From a checkpoint of a small mixture-of-experts model trained on Wikipedia.
Size: width 512, vocabulary 32000.
Below are experts of layer 2 (counted from 0) of a mixture-of-experts language model. Rows are named router (the router's row for the expert), gate (a neuron's input weights, with its number), up (a neuron's input weights, with its number), down (a neuron's output weights, with its number) and show model dimensions 320-383. Each number is 128 + 24 x the weight over its row's rms, rounded and kept within 0 to 255. Numbers have three digits each.
After each expert's rows: a language model's description of what the expert responds to. This comes from a sample of Wikipedia text that the model never trained on.

# expert 12
router:147125072146070093111127174144112118104150148146129087157158138127163144147170122121145148091133141171138116088139137150172159112132142107106115111116136103135112107142130129073092153130127112
gate1:118148159129193140108154131093122095097116115154114137092110144120113151178133168144180144145157151156141102128116097119129134117150139106142113112134098113166138123160092101126137086142144172
up1:107134142144162123133107082143156177107163128107146115124123135097104120147134140112105117125132134167144094142157140145128099143098123114097149150114118135137139142100130115153129131149108155
down1:104117107115171131156137122098153128077187152107142160136153133102116148086150111131097144158096167156113095117120145106171087148073150126123138129107166146125130117117130125099104157145116147
Line-initial capitalized words. Words or first pieces starting a line, heading, quote or parenthesis, such as The, He, List, A, pro.

# expert 0
router:122130168159130088133153112133134136111152136078126162156134121098162114092148088151136119114140124127104143149101123149112127174152126127076127095103114152151121128144139134143136165121138092
gate1:186119139166128128129145092086089134119098119150082171105100154103124143145097126170149130181094175137150152138128118125155115123172158118111170133147103160108153132108135166111118146153170105
up1:161123119165112113144132107101156127099159128120130117107179159131104178157120122098115156160085130099150181123146125112108120156153128105127127144153156134111109134115150156145156132126165125
down1:150130120091122090116120096122138171107134132127099132119132097142133135130121151107168147140111134157165161133101091115159129129114136142124164118108136125149138141116136157105127119164164170
Name particles and pieces. Pieces inside personal and place names, especially Romance particles and foreign surnames, such as de in Santiago de Chile, Kem, Aliyev.

# expert 11
router:111123130133102098163175126136135180144134151122118087111115139107126126147142120113132106128095110096156147128116124154141139167160174125166155161129095113132158152130121099133094157112149148
gate1:109111119144143158090167160122124089127136127154126135105136107120129127135131207147157122071129151113112127119125132143101155098162116101146130108108150178125121102065127076126174135163119155
up1:113111136124146165110158143093095108126128114138129139126152122153127145145105139112145192120132148105143101139139148105134136107173108129142117127127158159111135115119131142124163125163107142
down1:148139099129122133166145134134112118122060136171134148127112137121147134144100080141178097129128126156116083092096151104122118112142145157160126121122170172123145148151140130122111123110168161
Numbers, units, articles. Table pipes between numeric cells in league standings, colons inside times, unit and currency tokens such as kg, mph, $, and sentence-level the.

# expert 4
router:130164099102160140143150083125137153141121112144131091145093139108154141146116112102122124133122144128136162141153098137109171081141135149114127136142155115111150100122158122117120142103152102
gate1:147152146097105127155100148117107173153150159113170150191107116147101146111139122183141122158165154153136137148118136121126144112119141105168074104152125146135105153158122101149087123136157109
up1:095124162126189137104095130116148119122094062144086095082113138130122151115120139127108146121155134177083139136153128106154131144140132127089117188096111108105128128115139119125136141117145173
down1:114123127120126123126134099149123144152127129144120114116171131079134123155077109089145124104109112172088127117144123163068126119156123142126149125141100116135146104144144153126114147116123109
Heading markup and breaks. Wiki heading markers ==, ===, = closing article titles, and line breaks right after headings or short descriptions, e.g. = PARSEC =.

# expert 18
router:142134079139150140127130157139111091157115097100125091089136144143139132144142124127139107134147152130141119097123128132143094134147125140093129119132051095070167169134135141147133142148140133
gate1:119108143118126118107147141125141131135128166125119121111162115131114155148148139108117132138150096178102128120146095114140124138085094110147149134139138163091083163117155131131150125133132145
up1:116133081073160125096147152106104165145106117169096135071146123141135155126145143123104139172148095153108097099126113096125159138069110122107166130089127155088110161075162120124178116147179148
down1:153116167084121122139129145082100165129065177096104145127107119141127174146135123067164127134149133103092125153137134146113100159142132115155153134077137156150128049119143116104167064121154140
Conjunctions and time nouns. Subordinators and time words in narrative prose, such as that, when, until, because, plus time after same or that.

# expert 31
router:130057107141123080137130080105150145126094143111174145096110133097148129143122159130094144154099119096145136155135127129108111146114098105117117162090114123093136153134123151123143103120143144
gate1:165153094091112142150055148118173110146153111141130142140150169168201122166102144135091181071081144135154129135086170154123145127158145102141106137126105100163113130161127146145102100143131104
up1:088147144147100074097137096129097105115123178083114127143152122132104112135109124131124094166165126141120136125096123112156117151090155178083169135140130116109152103135120119082115151123132141
down1:127127114156139154133151090118169132128142131151080127117157144129151140097168129121174141158175107110161144142081107109107150167118168149140131101132166135087125112128162142080142141159108119
Part and role nouns. Nouns after the or a naming parts, directions or roles, such as end, side, north, head, President, Binomial name.

# expert 8
router:187138133121138099128109123164126107124116162124146165130127133108133165092120110113119134189099140150158093112100131114142102157124115110105138151099125155098141093115120122054105102121128135
gate1:160120099112102137122112128116098145128103135134122115123119128116124096163162140129115172126142169131169110151131154125132135161082138123189134105134092171141099155169074095122109111132151121
up1:110121088099163116123126157134144119121131134131142085111098124110121085085122166127119117099107123139195119057137152139145140143151155137086123097112114104140142130119174097145151161100117068
down1:108160158105122116150148155126131154173148134085150144138119117106098128119129127172110140102141147136135141118111106127084131121136128090155141143132113108125113090099124100117144082145132115
Table cell separators. Pipe separators closing table cells after names, scores or numbers in sports and election tables, plus semicolons in numbered route lists.

# expert 21
router:137139132162122145142156142112173108115129158121168098124155105157117117085160159162168166149115108100131153151149113124145143191103125100175118110087136139145109152136100116082145113079116138
gate1:104130135128130147127117108142161118121144114113139161142167125107134141142146109125148109104133116117105134128119104106108145139165116141098116140106137121119099118128124137072082121121128133
up1:120132137122149059126139156087130159103134156141095151099167156071091098154104140109178127147161150142107143108106123113115130160132117094128118147167075147114130153137098115149087105092143070
down1:170162123110118090109150138088100127171101145176149100103113094099147102096151156107131090129109140114131084112123151102115125116146124159092116145122128071112130078101108182148144131109139131
Mid-word foreign syllables. Middle syllables of foreign names and words, often after K or T, like Tijuana, Kavanagh, khaganate, plus zone in Time zone.

# expert 1
router:121107115108138131123101112119100121137127114141102089110062142095126153136140133142096156133094125169114145095146113112114101090120095156095168155087149129116108093114133128125153164117087138
gate1:110134117140120069111105194131076126137130135132106126131110133124165163152102121128090131114157126146167140146117146101139150155173147167165101078122165099157147107173098128140139131130115081
up1:106130108125161166116107082092133097139093133113112147139131122097117145095135127112154160087148129165069133129132157122167127155070120122107152131125128128112108129106128106140123153132113162
down1:111144131128138165108137100143114124123147137160108117128072085151130143116118116127148160138198149135128143133142153110105182126091092111167113134158106094131102114144146129128148167118122154
Section headings, paragraph starts. Words that open a section heading or paragraph, such as career in International career or Personal life, and sentence-initial The after a line break.

# expert 20
router:133116130104160113114089158120084116129171116108158172160077163142082080123112154131144093114126144111135151118143111123146124125156146143134152096152061106084113135122164169146149122149170138
gate1:168143107132122154113131122101148168137063085095133107144121072117111107126128125115141100129126100160134129129094152134150163088101166128129118122099144092093155111122111131104127107140135127
up1:100147170169128111154160115124133080119135137146152117120124206141111127134116116140104166124149179114141176122132145135082109173175114120132132111109092116127093171140138136114123132145130132
down1:119125150141111093100118114103110134102135163155118142081100140132165166090143120169123149149124169121128133112112069119117100107142105105131143138158115165091143123094135099147126137118128070
Main verbs and auxiliaries. Finite verbs and auxiliaries right after a subject, such as was, is, were, been, plus participles like launched and created.

# expert 30
router:151173180129087108093112097126167088162095161095133141143192117145159161109119153113118173118121146140156117094142139079161166083160122097159097073133165130167087083128155080105127135109107144
gate1:126112099157132145112132114163145116112134136116145076118120117119128119138093139152152142115124094098174137146135095070143152141154114112143145093110141142092089125128109134178154173161121165
up1:124123157118140109165133157127117118149132144112140128096084154097141142108153121125136114148122140117071104138102122135134135120118102123129145143156149163115111119122151122079130159153134089
down1:123059119089145148140121157162141172183156104122146149119150103121146119150147127089112160137100131132122075120104125148121146092140077156122134140120113144125148109112146139133132124162074139
Inner word pieces. Short inner pieces of common and technical words, mainly lowercase, as in splintering, corporatist, stimulus, separator, dynasties.

# expert 29
router:136120148127124086128175137143144119082096168189113147116153156143164131140124076095137094088140132099112161132141067144154149167144176096122132158126158158125116090127147111110140139154108101
gate1:132118112090153108126139114167148146120167125134101144152143139132092075096132151131148138143100130140139061147149112105085136110142170127152105127124124118145123105122136138167161148125155100
up1:125155143185117153166133144124128107120167142145127134132095136124163166151128132146144152127112117082146159123098127119142112152131122096113132107083106100098110143130129100114080133150102108
down1:150160146184133133135100050146122139125133120132101091094125128107181106118147108137102108137155164152137118131100130118139112127136108177129149113107093159124156150149158116127105118151120123
Taxobox and score values. Values after field labels in infoboxes and lists, such as Fungi or Plantae after Kingdom, football scores like 2–1, and Romanian ș.

# expert 14
router:116125107148167134094125102149163130158147108139115127115141109151131174110110178141131084122123109150149109140113156117098114116153103124086163111150147158106169120127107174164094070152114130
gate1:108135116147127099120170135141166092143118127136134103118126113156128105090116109105114104173134135143083125199153140129157115077136063153156091106123110103163106141108124086138145152069105206
up1:122117099092159121087092125089132141148135137130106129160128138095147135104141148125164125137113113125087152102137158090100089131164137146118122140110117145136152140124135139147125168147158126
down1:128127142125091100111165182187148122124148087155118128103158117090105126102141126120144106135123177135121116155124110123139094127062080138130126109100126135167122096150152132175126112138123144
Dates, year, however. Month names after on, year inside ages or contract lengths like five-year, plus but, however, there and commas after dates.

# expert 5
router:150135109121155114130112150127098150057165087102139104139137113136143112117055129121110135105101131120094167175149122154100149130175126158129105156171149130124135178109155141162162101187160155
gate1:106121118164153116149191118094090120132144146143142120078120093155131162143167128153126147149124147130109131074135128119111108108115158152119091092065127132161152134144111137180133112142110109
up1:126174103166098124123147098115121102100103124162112123131127146141129120145162158133154140117177134142122118125134161119102114123119183138109115086140140143144106106123135123076099113157123111
down1:152123147101122139127118112135095114141156153137114150112169163111131063114174157148164097108099116091143126114143136115070089165125136098167067134122132128135130146098137160133110181154135099
Prepositions after verbs. Prepositions following a verb or noun and introducing a noun phrase, such as with, by, to, at, on, for.

# expert 7
router:092159145112161158118102112102120112109204127098149165148119154164073080131112130143142095154136134113159140125144149128112162125123143123144157141123138096106136144146168151143128101165189160
gate1:142174140175125125158154144117097147088172104141136137105097133111117142115145101134139153094130137124150173135117113142093131107123126159144147160142103158105076141137120136150150144109132100
up1:110156130135091129152119091146129111110145127126153107089121161101131153149122090153143132117147149138128152143112121173080147182171143155133125146147122162069089163122124117145149098134123092
down1:126108124145110164137119084098123147119104095143119144122147157139109128112124176138095123128174145150160103137100174098083176108112122136155131124118122179133149116149186203134123088134164086
Verb forms and endings. Verbs and their inflectional endings -ing, -ed, -ate, -ize, often after to or can, e.g. making, simulate, cloaking, serves.

# expert 15
router:148108128120110136123127145134111134150107104097089119152120115129071174150152154143155123118147183131092118091106155129154130103125116082170134080106151129098121110154097126088098109137131116
gate1:138121105113163120088121094177111130136141082160143137135160168136101109122118169117126094133140168114110122179086069134133149082126124112126157152137127136139072137106106151124129132088138127
up1:130155120131122125101143142119085099155143148109137170127132133090108132141054179136137129124197088142148124134109149141168127074128124111136131136121135131111113120115144143105121132125115187
down1:111125089103141142069104128069142124134159144123140114090123128113136094141074107155097142110106172146164147127092113148111160096101115100123128147117129089138118143114118148133119142142120113
Institution nouns and census. Institution words after a name like University, School, House, District, and age, housing or percentages in census demographics paragraphs.

# expert 9
router:097073139116142087146122135142152106134130143139124128145149086097101152184140101167133104111140178121167099110120131140081092099173118069108101132115149141109123085145117130069127157114104172
gate1:141139147119090100132140135091109145102135113140103145143149192103100175111158131107211111142168127151175156147131152124167114100135123134123140140132149104097086125070079109056124108105136144
up1:106103129125180179129113106147147118146140146120181112124119060133124118145121096135075147102123134134094103098100131131127133134108135131096144138113149152185172129174157127207128113141131142
down1:129107089110107122138120089120115145120177138141099141108150087092106131113131109111124138109137110124101123123135109136090184083111132131098156132098157119132100127164179105140136127122149141
Table cell separators. Pipe and semicolon separators inside tables of results, plus column headers like Votes, Score, Goals, Pts, Win.

# expert 6
router:166114153134147152119122109136126105169104144093132180148165092127086121141145115121103158136155147119118123135110162132116134096127137138162149121099151130112130123119103099161142123073113121
gate1:155139119058144106116115107134100155142094125123155143169109144075158132141154159118112159142143144118089104158130145124132093139163081165153107117152136178106133144088108134150142132103146111
up1:126165079147128142102157108170125156152115153099137113140117124145095117113140120115093096168111151153166073129129142130116168148134136099152128124134093114104115105108160131133186133111131081
down1:107127141121134155164156128119123107122116148125086107112125109147100178132106063105133098122114112126137110139136149151154128100150148145128123127136142092104155115117126070109151146116133107
Name word endings. Final pieces of proper names and compound words, often after West, South, San, St, such as Shank, Animalia, ville, Paul.

# expert 27
router:122069108091103127106153141113148105122132119141107114119116163133150182127134140144122109127158179121149068134144160122131119126131117098139164143104142122116130112126153122081146119116134111
gate1:110133083095085091112149122165144094178158115158131133103126162105105134177134130168136125105153142150135138158148134143111126114139140085105146085116175128160094128118100150101102146117139124
up1:136133105134130135147145207132112116116130151114158158109157147149134093126124160083146098144157127131143121110106146138114165180139151157138110165131103138115118170127150086142097112155141123
down1:168150081095108092178172121127110142113082134124173201156112125128136166094134148117179125121107124152105097100127141115121111128122140153124098150173139144111133150134149105141101122106064100
Years in biographies. Years and dated sentence ends in career biographies, such as from 1893 to 1896, in 2014., also college and School.

# expert 22
router:158134124118155128138128108114103116085091133094122137129162154087099099105152142123132152138141108149112158170154128135157099138157110058129113152133171144182115154129106154154173147133149163
gate1:118100174136164072097137091089155162131150165136134166138140110125111109151155134131105136106140157091133115129126131173111091161142165110115157148105139124149134136101096107154119160106109139
up1:105072107114129128111117151110149121105107117082116110120117095169118162140143189121108128105183148174176152076162115121142120123114147125141163166125100153082133161115102159124116141106152129
down1:173166144153076102111123124144098143119091126112113107144137122099122141132097139096091148131143127164126139127137102118127115140139146098163137119131179117153154143124168158102147119136145132
Of and articles. The preposition of after nouns such as programme of or line of, and articles a, an, plus for, to, by.

# expert 3
router:118151152118107116158145147124130146169098155102117104156123133145079150133125171165151136172130137114138046109108150137165109113127144156137132166155152085115132095151140150096126132100137142
gate1:153112163109121135129109098133127126125169128129141104082134137157145128088113125121087100138153089118148168094144137127151129112124121131142123101153100081126147164128112177171181150131119128
up1:116146104176110143103149167131095130136121092172099189149154119108133121142132104116129193121113130129110091161118091097100119148133117161148129164114141163114115105139108096125069096161134101
down1:119143128083157113151101123127096114152111161156129196180117117147134098131148108105149128174109131121097116117165143131162108106138091139148135106157171119154144111090110105135110143137153177
Sentence-final periods. Periods ending sentences, including after quotes or parentheses, plus US state and place names like States, York, California, D.C.